config.toml
n_layer = 11
d_model = 96
n_experts = 64
experts_per_token = 2
d_expert = 96
d_shared_expert = 128
activation = "squared_relu"
moe_layers = [0, 1, 2, 3, 4, 5, 6, 7, 8, 9, 10]
router_score = "softmax"
normalize_top_k = true
routed_scale = 1.0
balance_loss = 0.00555
balance_bias = false
router_z_loss = 0.0001
n_groups = 8
groups_per_token = 3
init_std_router = 0.0171
lr_router = 0.00211
vocab_size = 7504
norm = "rmsnorm"
norm_eps = 1e-06
tie_embeddings = "early"
optimizer = "adamw"
lr = 0.00441
beta1 = 0.9
beta2 = 0.99
grad_clip = 0.5
batch_tokens = 131072
seq_len = 1024
train_tokens = 638300000
steps = 4870
dataset = "wikipedia_en"
Below are experts of layer 2 (counted from 0) of a mixture-of-experts language model. Rows are named up (a neuron's input weights, with its number) and show model dimensions 0-95. Each number is 500 + 40 x the weight over its row's rms, rounded and kept within 0 to 999. Numbers have three digits each.
Before each expert's rows: a language model's description of what the expert responds to; "gets" lists some tokens that make up at least twice as much of what it gets as of all text. This comes from a sample of Wikipedia text that the model never trained on. Tokens count by the router's weight.

# expert 31
It responds to: The pipe character separating cells in wiki tables, especially at row starts before dates, names or results, plus header divider rows.
gets: "| ", "|---|---|---|---|---|", "|---|---|---|---|---|---|---|"
up0:536409502561568493469484484519502535490505536496512473514496431466519533476475497437466459491501464438450531479483493467468555539510530490526438498524548487479446533451498523481646470411425496478498493524560504538473527527511546460452502526567496504491486537562543558414484576515491538530
up1:505456465493532527476459483582531541504483525493495524489483402527525546478481493519507484500513527514421508488480494503530486513498430409519510537500575571558488543472410506548516473428452435563503455459558452502455539530474579422450529476528547521568449504466470524433509536539520486513
up2:528474541485624514459502488513487450491447525414470570481513457476540514431590546468436473470455523419483532522463478522481513524516564464461480473487483475444442481517456421501514473486475476562550480510471518516530541452555482525551554538492490466538463469510520526430554476457496563531
up3:517433509492556498456544519538525482526497510480530520482474379470461515499560463502475575451497473485485490411501463518544504597534453492550524468518573514586508475516552477470490516494497547483532588572482573427461498476508489424522491570483440468515521530474482528479496536543469464472
up4:555502436501539500533540475588502529461506502495537521569544466480483530493530494518530540427516498513552470433498531480501505597555415486520550511509557506580520506501471487526497500477497449549542516520437513480544436427438454477486427512525443539483472505458485538566494585528467418481
up5:507442526475483454508421496465508530463489465438492473490575584528505452471505497481499517432468505417431547556495522476574503469438461499511510509599541511472463547466492507535512480455437434599503494519532467386499470537476480446511517582519468481460506446509466506483516523511501523504
up6:488547504530555424565526569482560474603507554489480546552515509515487443438445544497514471450425490512495476553476510505458573428493545544459527470486509557451457518492426500484511501536487530570496588484460532442539517436502540524497486500471514518456505470529459544538578501518523460519
up7:450464518576432595537545528504519564445467551465510506434471460499491534428474527511519458484543536493481472567483576503447487501497470554550462539546500503475498530399451467513510512535451568477571504455497509513457502488552534544450528541534458514566455466477529524442545521454477463511
up8:498504485526537527488478511534571457412480514541513539485594488451484561548539506496517516521515549472488471528477498506459508569532540582516396521495546546485538506484502481609513536445417486492563455570475519552467486537493586538448522524516503486509536528539480573461493563482487522513

# expert 50
It responds to: Line breaks ending table rows, infobox fields and bulleted lists, plus closing parentheses, brackets and table pipes.
gets: "\n", "|", ")", "= ", "\n  ", "]"
up2:505571500458469513546509471513498430539526532410506501434478524524511490526548543502575508488577469405481481433410435502480487479411453559454490559481531415472476552503482451518483546467469448477463487474465469537452492474520502433540511458513553527539524502497537459449458484531507509484
up3:496468504476448550477503515546534580510560434547471457603508443519511508484459512436469512475500512479486506461502546473479471494480525401583506494428530466485431493480492513510549476519519481578542459494468482570557512435496528503562550500500537528585501554527518489437515569535439512540
up4:520411444484545461485491484544422440440483508492455465530488536502533468525559485507493470517488584481496487521488481513512516490530478530490479598479453530484398455447517435453460364480407517462564591546519512477496503462502465525495508531493479512446529477546486514543495518470498499482
up5:528421426495534480478552473527493489499538473539458561591474549471475492457485477485550436452403481479509505543588472520528510483532454540553511497426478482590505458537549435496518462520442479492494501486572488514505556563502500485455541477506535491454443472451503522464412473462530518474
up6:516461471494468500520474448527540526498481472543508455569477573527523475440466497478554481493553512520481443551522393511531518450480446538514454510454511498434485510540430527514450527494433455548498570460516511487519547466524421503450493542493550500517520508348519534429513491480473539513
up7:462505516535533565552442450488505453557491512518500526486509491503496508510517484515592432510463574533499513486482466512441527470499487432516480537428475482402490505444517430485488474553458434480502483547531489516512520533514460458590518514533509521564563553385417476459470445473482535503
up8:531496513486442439543419475465441460617530521442476516500509577494529503485502531480623475486496525502491499452464519505553495490515466420434497516488515537398495478470500458449480540565485501547450540550474483513545483427481487484570465542543500417497467538505512492512490482456474514530
up9:501457541471572550473511569489512564536484590459487607502495447431504428391531481519511480468485468538411458555501425453491488541538521504533547465554499546522534467501460501442488489503503487516493509491535530423516475465521515529476487574549452536502549508475521516493452521486560480532
up10:511475487449505470489420449489469485459430545469478538589538497488498553492495456559501467459494488507502449448512471550476488565463551468506412476476480477479460551453436565482477468484483507470485475510598540460568523531555480446450555542481499431453529501517478540574550475515573493531

# expert 52
It responds to: Verb endings ed and ing split off a stem, plus for, with, against and verbs like won, made, received, elected.
gets: "for ", "ed ", "with ", "ing ", "ated ", "ted "
up3:495477438484462548499547526566500496462444453500494442468539493438522539485485568460497446508556447481522461474501518540459447495484457500461478563475468527400479492527464478542528394495483460491474493515507558512540484503489454467487514595504531411430413543468486490437491479483459448454
up4:499503513508429514531518489533482533553433532488529527450556510499502537534492524440562481498528490442462464433505406463504529478470544509506465509477457550495559463483442467488433452532470438536571521466515586506478517491499544444466542511496422535495557564445496526500571437577495445459
up5:459487469489465458549474490547454457565569517553549502550552550462498519457500529490562548461481526483567536476497485487526497512495493453470586449516551492535504492476477529555470456510537410537484540480409548469554469459524440431535488493571476518562442516399490522479533517449496516495
up6:430496520504422506528460523454564531500511459466434530464487472473483473504482475524586475486582559396485432531454541449533447509478500510464528469432498451409517457480490511532492449521545486536502524518491560511508442511480544436491463470510521458581562484523479539468457494572500496557
up7:501518463506522562551524455451467544488450390462500449421422524483501467447591606481422523504479508503489515507490500501501498488522496486558551517487480483512596491546417463507548441500453418451497536483502547494546563476528512506483517555500501501508565487492428506504480516551501507520
up8:556511442530561499518524450457492484463506496502531469510424495505576568448515515463488484525551585442476483483408462476461490464545513493510470465486418539455540476502522465461421438460620508475467453471516501537485557541525504512491554527490529527439477490537518552432475532467510502440
up9:462474435511484509472530450560589538518544498494514538545449445509503428565516481543561505511526412507468437523481463473449502563534432512534520468548530594489484499501547503533518434496527568539471509472542450562463517463448470453505490436492553522489439474567501437530494482522491476536
up10:451486492474514488539484463447464500444480480463458480458525481515601482593577513379529523477528527473518524476514601513472506540517485457464514543471507491500558502563507442525571553519540570502585525482549462525479504498495480510500490474476459470498561466525449446445495448537453484553
up11:470458458489440490419488498518547573609489437531529425512515455503497468439493492580562523476573497426470493453452509516538463475462531491502580497549474488552512496488438519437462539498461505529501461518540489528483471458493441420486487470475454423545484517470471490538466499571478492483

# expert 57
It responds to: Second pieces after a word's opening letters, such as ac in Immaculate, ex, ev; plus adverbs like also, later, now, still.
gets: "ac", "also ", "S", "c", "ex", "ev"
up2:511532513490452459497505515481527542452514566442533559579520440506517492446437510507470502468513468463468487486508478465499556495517485571465490569412522457446491500597536439527476552473537503496554467417445479448510571500542507588457506498565537480515509521447496513424491482473427496472
up3:524556467523510433519566476474530520566443520522489550559499491493516375499525516402493482488471553418527483472548499435548487496449458490450496456581489533494467448525557468511567488499421487519524479543491467467537523470464480494452539461525588447525522563516464513475488478481455513481
up4:464499490543500436513527447470501479579479457467507531489561478502505503561478533470474403498554455447521482494482578523464572473406448530482558523442474510497460535578540517491534517512439505476431483536533523564488477470502565524521519479588551457515567513538480468487554471488515472571
up5:477476437520517485422533525499451496474528477472508501506515383421507514534522486442540469495466489497455468499518613509518512510480461539490538465490480526494452469521577483437524474404448491482616487513437524457532459515457514577500492535503516464528587559563482536492486484508514482533
up6:539486454389508557495466462481507534452530479579525438508495471535538544525523519450540498436564497536459455523512500466484436506472492482468561488522489465416487541478524415504544524533429512503413495442537525520453453544516474491502532476537527437551457483414508420509498527496512520549
up7:435459480501499504505588483529515499523502529499527483513522483496524450559480431405534495468470580519499460426511576435503504489499531566536487530497456405460553457490469430479501451485536506454495466536522523516436437453508550498475486502456560438578490565534513504521540504571533499553
up8:534562385511608505526467514494550458480491472509485431569521506497469481492567500474459468453541529537547425489506524430482524526471483464492474500519436523532479550517461531484455488483570495579562481536493474467548524417535510486515515505534577529489578566512500552524567514493508479500
up9:444472440514490514467534408527444466552558564452465529568516402459523462428532499428451480464468555450471501423499536420531522508519453500461453564547497525496559491472535493500534503486483483492482496541489519480472511497458537510526471588517412473480516502552533536563452479512503523514
up10:584532470501531453426573516433514543516528600496569526500521416487519499535486527416507437536489570448489474485488440470455588461524567543516501485475445506531480494485520504518554483444463501467547473502478532540514575502552520494471528519544481551493528509471511525479536480487475432578

# expert 14
It responds to: Final vowel-ending pieces of foreign names and words, such as o in Pablo, ie in Serie, ic, a, ia, de.
gets: "o ", "e ", "al ", "a ", "i ", "ic "
up3:500493498599556552539508536590515494481477509604549504521462472492481531539374462455502501486475519497506532513438563508479465573437456484521485490447510517491546504477549474471537497509553522505496473498489547519506484463579474559566495488548437429525421506500523462568460481535504501474
up4:454475538431527510577542368501462501451545485489471544481531478508531487504567496519557489444511507520456536458472489566417532511538479529460472478472535535507532512540529502476544527460449507532486548401518530510541534494474514456537467512627510535479476471517536548477555518484480521572
up5:486497448508477504501484533510582493437448459485519477545541565520472450530519545507432488535499502511513488439495459522510455504456519473547470374478490412475497505495549479529490461496457563511481499532488485510456535463583475514572459507499524434611573522422536467553482484549481539516
up6:506453387499495570520512504428542440579517457485497483496515543506542525474535572462562494493526483484552510500486479446477513466479479539507536478483504474473532457488452516620519476498560547574546536522544517424434498427443509454477533546484458486474500519460496477592472479514527456523
up7:533501453475488506509480550473540442543522447563532487539543546505509496513532404467457497508502528462458519612488444404440526508527479506445532509491451508483456444429436481537464517459421543517482544512485489514445540472397526531475514489520533500476484509544523552489499566564498522439
up8:554450493442508535451489412489525449487541567502510527505507515469546482522489466482448518478522504516523401469518484524484549467477547557487461559498500532550552576482553486513481404495562484467578493540499500490529541504591520555468476425488536547504564495514515473521437583543448496527
up9:567459469509451490481515547470492542550518478438476494529513543522475515444551507537466441524467479414469491493461517533510479460495444483511533444510390414542463435441507529476499570464474506496504535453503483603471507449452475469489507502509538447484394488529461493533509449573518450491
up10:466457426463538485469468535450550573532493494497472487488508454518508516500493542568539473488496464489461476456478543506443581569450521527546490495566545504415533538527446505474478441433428514488506471553539486461483467405512488493434505482525440434440546511445505484439500528583478496507
up11:436483481516454528461467529450562489464572494471498505481482532490483493459449464518442520571606504468544482439455460469514550474471451503426558523498454500502455494523540507436571416483501506529489543506457484441393491433532482507559492479480523439536453512462491480475571472498541517537

# expert 6
It responds to: The word the/The mid-sentence after prepositions like of, in, at, plus capitalized title words such as First, Grand, Red.
gets: "the ", "The ", "First ", "All ", "new ", "Second "
up2:535468527515450518555555469480489433550442453570374508486530490495483519519528422472500506457564548511523490474509523447471482540556544431488500573531447590513479543560559477561517530489524480443537491589540487452549520521477491531478520497529508465485508486497499568452483536476540543499
up3:459490458462550496482475485497493494538463558559422450503551511487508505434493492403506572413489513472480475458518482434486571531449451490504420488472519493566406481514570515581512543496444503490490557462522481535467503522511550503494536512531456518463450550531428509508501574483525544541
up4:510475516526477568570521498514506442512367486543446504508530510503461504477548485475497484456584555459476426532482457527530423530462491478505539502467535459498525521483516461468519500469491515553556625502495480473486504499470593527444578563500463482540492525458441524478565485518521458513
up5:548568515502429499521497454491505483442530476541471496505456504445528487479454485444456499481510569478485492449494509451496394537449526408436451525490543579486479480511442453496571510439485470428488555497542444551498475537431533565526499535515515565511444563514475522501486471432498530510
up6:516532449528473548464491495530527482532506503509490441519513427575533512453488564478369508532542487503435451441477478547515551463513509510501484491471529458440439508532509539534641511479508466478509544543443528541476504456506550525461527520477488536541562490519433487513542558507430507547
up7:482545490518441524468445473541570551499467515511401508480530509534516520446529477514461526448565523499419471498450404540483514452516499467529497569454550527480488496518532493499554461540430492522550565480549439496485490467474538435454579471513472500567529510459484594489514483454525509564
up8:500444486499457499527468560517506467484368465517506494558479457480525476485522542466559403497475490465474446473436502443494465474455467412484526485495520504418502493492476500541496440510509544558511532521421548546496467478434473524472496583510470422519440518573500536505524540495545450488
up9:497463517568499526520503522530470581522525491495516422537464535405515444527576467477542514501488456541573512426523494508548415488481467441403495506558513419447484536466564477502543523483518430546511568509457507512482483487556483544490518470476485487532512461458437502469513488412508519478
up10:444532516488510529504529455481552521563505526495447508464450522453498479553460520529435511480530558457540407548516494406497527505535514518474544542496439490512381457471447508520502459462431498479525497507497530521432499484477446436536498457508485529501557487419465472505512585505572508580

# expert 42
It responds to: Pipes closing empty or final table cells, line breaks before headings, and served/serve, mostly in sports squad tables.
gets: "|", " ", "| ", "1", "- ", "am"
up3:489469493528527566465566534498513497497566554479448460456565436437540476499517453478517483510549546437494450514451588489522527481522448438590501539530437566574480440517543490501496427506408486471578476511568513543493520489464491527537542554475522515487496499512524543484480464481496441514
up4:556466501536539460500513525452520450540495502492426516580493585525540478471503482437485503437511554479497502489392465545487515490411460429466528508482488478466516451488561497499470548519441564604466465510569476506479529490484487549532526553506461502490557503514505466485507500499505457620
up5:480509505530540452482475495428504517525527474462490536552558479464519515474454458547507541442532575514497513524499483489470497574500549457510438584567554468491511533478507488473509527513507389485476497448511458425513508464562489434509532565513497511400469475486464515458515579426552428461
up6:538519475473529501464448511483517507501544567430503522489505493483520487519511515472501440499540488513484497468473481484374538470506534525505522539434536478446562498526466486437562495485443440465473573481563514557462604505497486546465465589462446461470518582548462552455446541500493489442
up7:432456490477518534491537515467513494563507557516570550481510469496541489477517472491490450439442515519442475471470489525518480455416451507488545479413491422533551470530569480486556463502531407511426528492551499485521516508499479421427508494516496493600473479511510566499473503585495555552
up8:453513387527470481476532555584480543581542473501441485487520502451511483529487480568533491446498527521506483459466470472526457524488541474463536548554524478546505546533515540482485503508532457583468427506499486618477478485462462544558531469509455579472514487476492506510470510565603506501
up9:471498471481513595507511429517500529437477513545496485527480448494556439568481542524538466529503485452462481495513636467438505452526479511535479552502497460483443501498450440490470405498488481501630451487517532465510451500451467470484507477492458550522481479485447554549513464540495467456
up10:477516461471517525534499435510549472497488510544543489496540505491488521535530449506545514517481471539485505501466455506520481476478450503431414482468466447455547517493439507462515425470454424537500546493527497458559548485489487447504512509596441504486494519485457524569454653444412548492
up11:483480530491588509555515548511498440421501546516429492478544503495519517609494551474476522505505467491498479420496451463535498418500506469526508532452460433550524484576478501473467408475478445456536513507537545587557523512447478461513554461457457515555454503487488491560507468559495522537

# expert 20
It responds to: Function words after subjects or verbs, mainly as, was, is, been, became, first, an, plus = in article title headers.
gets: "as ", "was ", "|", "is ", "=", "an "
up4:510425471456519525514474463453564507465500506483500487498534506482505495455434525473427509492538521523528456548501543474466468530439513535581495533496516463475580478496525484435533433523416469509508549506564477434511540405556529428491501595510462524408574551484467510468549512489484486480
up5:454513483606506445508536489432550487488484530508495585545478518464598472514543464519505543490465532513461528443521513532525575446460506502440447501548415513552559472488516497604500484495420473469456464548467497530536487479528505522511473566468533514516486485511492591522559523485472481446
up6:483548505461550538524528506478526425569527526533495556545496502503565568451473556554522493490480502510473495546449381535516573504559486579501457538463470515487536483487491482450464475502564473460447514460478468459502500478490413510475532604472478501523492505504484527494478558494404533432
up7:475572504522490451496428523500574547510484442460455462524573529553485523493510445529516498500489513506526454539473491508469475484526558436516452514508545552467514470521479518603481435488410515483488546566562515504528449415501475521418488568546428486493515540406512474470530478487537513527
up8:423528424425560540495460483454540512511476471516550535466463488523532498432513528509490468439469464453541502506466539431507460557464486426481489498454456529560488497458468486510495446511464548523476468470613536464551469530542509442500531479553447547463501580412465486481513488544447513501
up9:443477500540492498455507528584515475483559527520555528538564491486491481455467514462511490451502493481517478437481544530551528480462470451474488429518523497559565527502476504426512507548446408531516465535568543438552491479569464462501484489533551573526562601480517452566535525536457457498
up10:451531464496517458507438528507540504484523445458450510518528552415481466440478459448547526510558547442479486484472573458448468526486490487506484553484570550462442466529467454522542500488423460460576522488487502465464514540453419514536491582517508529442532523552484588485466560534452481483
up11:521495475465580491505413458557634502467535455511500507515553483517506519483552501540498543472561517435532517516529479496407499532523474457504549537519505505521458526506561520502481508474534479487536443469493536458557497384537592463542565472445467569469515535479492507534488533507544511529
up12:511495472479496470477465469463496558585495484462480535456456496475486460539477484460462508445461540463530537501486492454495523517424579528479582441470500528411487483504453520473547536487476529533434466551471564482496557495497466487494480508492574422545503531518431523479541568520360499503

# expert 18
It responds to: Pipe separators between numeric cells in sports standings and statistics tables, plus semicolons in number lists.
gets: "| ", "; ", "Goals "
up0:516397474494542588499572462473528451559464495601452530503474517427530445564489438461488526508536557519525478500441452496498513472510482472524529504544520537454567500546506456489561477444472467518527518536510526483512478453562488516466502555568548505543527508524486485529562596531549470524
up1:550476486499502480461520507521529398540501551420406513524492396480508521442530535474475488508464581446490489502461504487427450525484508521478472515545482535463495458465457459572507409439489525500559495534522504483469496389488524506502542555596496514466469513468467492513545557503506473488
up2:605516503471503506545460519566509449524549551558523524627493480486565486484422491492488539484468457500483505479475564455541507469449532441480537507473510476485479495459453481500546531535593423519501553461484560557525502456559484514552497536519459584465543499506476470547457478476466483532
up3:525541463506466545494501415479507513555422558546519506511547432462549477512505441522491548510499449433437439505456580484454574475459486435546477511548486590502455491505459487475542503527479499516598541530536459486503488486564467515447571542518490518481495497502418526475545491528450454507
up4:562492520460545506497520476486542530529474535552508450467494475506533503585525428525529563542567440468524451422461506489463586510496507483560511501518487499422537497552430523577553501478546494533521448504544468563443487492533463415541448490519504515521562492494504553469484477554530409494
up5:439533509461455472491473434452483456596504487519501481512467500497537500468539469434520509505465550556564497437518442505529477488493453505526440477529546448391580479494500479536564523458485435490515547497492485506539513542606441492480505477550492509556504532437489476447483509476409560511
up6:540464406556502527532485528568485474459507505486493521562495508495584509557509521466503462485517532500539470521410537438464539511490478499524526527593526479495486470526519457506506435356446528484550534515523528464523507419465560493506467542504556512508478552521488568538524530502525413494
up7:511507478483541470538465455472524537478498534528487541473522544512496489405431484407494480484491489461441507492519467499467431549481567449505422489458525492418527497509513539459525481501520461471490506536439523508477535510585505555499570549512501512470475495459512527441544562587420522612
up8:511542520496405502447516485495535418502515491508513493469469513544483515532447494497483482513491487519535415534507515523515479502494486483595516488536532453562538466508489527526467535480487588495456492463509503534596515439440631545504527464487416515529506527497486495415534474593570482458

# expert 21
It responds to: Auxiliary and linking verbs after a subject, such as was, is, were, has, had, plus opening parentheses and slashes in lists.
gets: "(", "was ", "is ", "were ", "are ", "– "
up0:454472443465470484567496532504484554460531487571513509454554510446484552442511537482496538492490500514523462512476506492572485517396549472455535486508497480473497546523498448469517544515475528584482514479477545476468429497509433509515569441481597535406464497488493468468493569505428584551
up1:487476488489509501480559445464516513538563537522545471509504495516508429455491451552514487511455515517436492469491512494550537518530476547600529367510530522527561479472573509546488575506500500501575497483456568448524542515495465483536482533464551589559495449453515499489449464590524491524
up2:513576448456504550452558478486571492504517568544569508481560463480454474403528497480478488483472508529534476515490470478461447469513575508452488516451432457506542532502511488460505364532501546594465524571465499535542489497516478508470559526525456522564514480512507475548511533538453536522
up3:497496471450527525504508509473521533486443595518554459458562492467539492517565506520495496525530497442516419476502464501449557557536550500549423444533449498470497499517542498577562512465487460511517490522527536567424546507572525492561501504619439475462451548514503494517513563550490536495
up4:481536470495526490513497523493490507540468427526468417559459420466484503597449498567441451529525520545497461454498529470516487442521450477594527490447492542548468563552503487536447435498498506519545489561461511527539438534525497420518564520521518510565483489516492508481426463523577481470
up5:397521508545551525540528465564528522574577534470467434462478532507529504514479478474459548505469500479539503491507489479490560471499487513475466439500494485459481464481519480476545551511485484524465610490466509517458493445575470489525542511438528440511426458489503528528559524495354454530
up6:509491422496484460514484491558408525542496485490497464595599518549484490512512569469426500495478499482422480474467494507501461521520458547453463533576596552516446488485528472560542482549412407542529496456551496454503516489490534494489481499496488482465490576542497465463498541503515555499
up7:545513452521530460536452468491454498459480444506520523532485454509508531473431494454433558487536522574577479457456498537435490444529503429446564511537443514428547510490521457520533510491593485473517547470535485387495513511503534472469477526532548468432575485479490473487530427512536536495
up8:508515551524504451493495507518526467464467505469434420545518441508477519516511542493499492509417489505466505536452557443392503530536462516426484544508491475522462608496455471579519422485573547537478473518488507433584494501471493513537564525493548567481503472548530508487469562485541444506

# expert 15
It responds to: Mid-word fragments ending in consonants after a capital or first letters, such as ick in nicknamed, ing, it, ell.
gets: "ing", "it", "id", "et", "om", "ent"
up2:493474471570458531494544488533476490418471468526463429519470413522508483508395493535529552523453460496483434494417542510525505423534483414478467540474466446436494487524491512506500449467527525513505440506511500542532550493470527523484528443530592475454472493501492511519568506600453467526
up3:436532439494467534607547430476505450520482482517573457489471512472503500518490476534521468542468463511484511431493489508484591462525462555537479479571528455494491496547524496555475437486523525478470552497495529422569481496494538530601478526528499512592506516536469459477446527566490560565
up4:524535463467482571511516527456512430439468458463535503453568483457508526489524541471533508520515443521554521478514540498539444518444469461458528474532440422471458525572469495532466452483532514477565511573518489488562552451537474579503496484527512439548575538486460448439526495529602487517
up5:539561494549471568547562527458443478491461455459475554474515477520480476501516479461556411499527439425490436457471535527466516535475461491438492499435455490414525508551568460461448485487563465578515474541512530539444471524440568478509506483516517504469579535479450549520504476528477471510
up6:465538506490502492481484443503528371522434556543544498516556490515519501427503516458458475506440473461526471464534445539465492515448495490556499398537526538515535501459522488554501502448404438548492564451562474472504523447438499545486544464522561424523553523498498491538501461531505504470
up7:405471497452461424452566525534532521455565537534548566461508435487497504499527489530517517459400522409484457480442551456476534547464434551479536461552462559562442506504495492526502497514539480514464495523472482451511506426509486440460465532490538510498487507505512517462491585557531531538
up8:493397513460501544556501482491527446463519453536467517546502505478513474484519490460478521510495461507539520552501523514439477541522501502379487546466487477484490502489502493443482508475473534469514505542559549525466585497579543540527560604400408505421540508432504511558512507471474518521
up9:526498465522445465564571524508539473529467460467504591532492477529544410474434448549570453443485520493495533471476586473534525486512491484457525491482511541422570527527442487544483505492605517540479500523491523513474495486395551503491507531554518501588494463523536534533548530483500483539
up10:478545482459486509448502507577512455473471474543503455457480440497606506499538517452497494522571480526494482490517533488484481524529455416488509423489446527554467488514453501540522409480572488438501487511576429527496571450506525584529443469443469475482500495545448534526526550487425473474

# expert 38
It responds to: Prepositions following verbs or nouns and before a noun phrase, such as from, by, at, on, with, into, between.
gets: "on ", "by ", "at ", "from ", "with ", "of "
up3:581445449450554549499516446510577459588458480514531530445538544552483529498533515533550462543531497544488466538483520458508469435486554516450501520440487539514482516521421498449464457445493505510471464474521458519530450472504496545409483487517498474617487545479473489518464470554444446536
up4:469463488486518541465520466487530435498430567465536539512498528436485559483521474476492494460466530489446473543492518431512551509463512459474534440482426411478501487490574465575540472526471467519520483557482449479383443492488434494443491437428487489547513478494502428471530493517501447561
up5:503563489531548592497491422571415457554549427488474490450472477495512482488461513489569503431486570511431444438496502523521556485498435551525503480465446484427520510475532439492486534518525517501505482545519441534480501525476542497494545485526544559585484492495457520456460417499462471528
up6:450522482464492492426596481545548552555565407492557522453453441535546511515540471519516501447558496533519471497466487475525464554514535551464526557482547421469547529450517473500524515458504469489482516494477602544493491492483489462556554512495518498525558510430531500486582562528458530460
up7:502530440543494464531524441473474509484496433519442457489532471418500521485471600422405517505578518457532460589506583485448587511520477522518461492442522526491500511537525474497505475423479523478480504470451522495504469482441556525479489527444516465412473533517524543539503499457494441477
up8:421517483491586476545432504563552639498478523544477538488494544429543518458537523463481500476484534436506515546470543426502469519542494421479570508480406427473516477498480499497514481502519563531484526476431458492442478473502524525522551489472508505541473499469510547512505557557485536487
up9:543500513495530539525526467520533465478529524506475472545523496478453506527459514431462445486532588450497448495552628504436565458483474451490489479475458578523483534476509540591484480438473486538520435542577524449520554522459457496511529500541432480482480530449501536542509419522530490548
up10:545523497568539588517475460479626438520432531502507542473488528486505473469523488491499588500524414500481518544491525493556501514455518469543446513467513504501508450599551511479493479524573508458489439472571501494469518484503504551525536424496537512538475461396511496563506516565523492519
up11:444483432462503468503515483500468524542533533463544556485494567548496506466506545553523437462541450584499529547420511516490500461586435513490528453504520502491581480440566495518435463521505509591458538515478397482502550439509498400499483559472483500507469478496501506496481564530505494479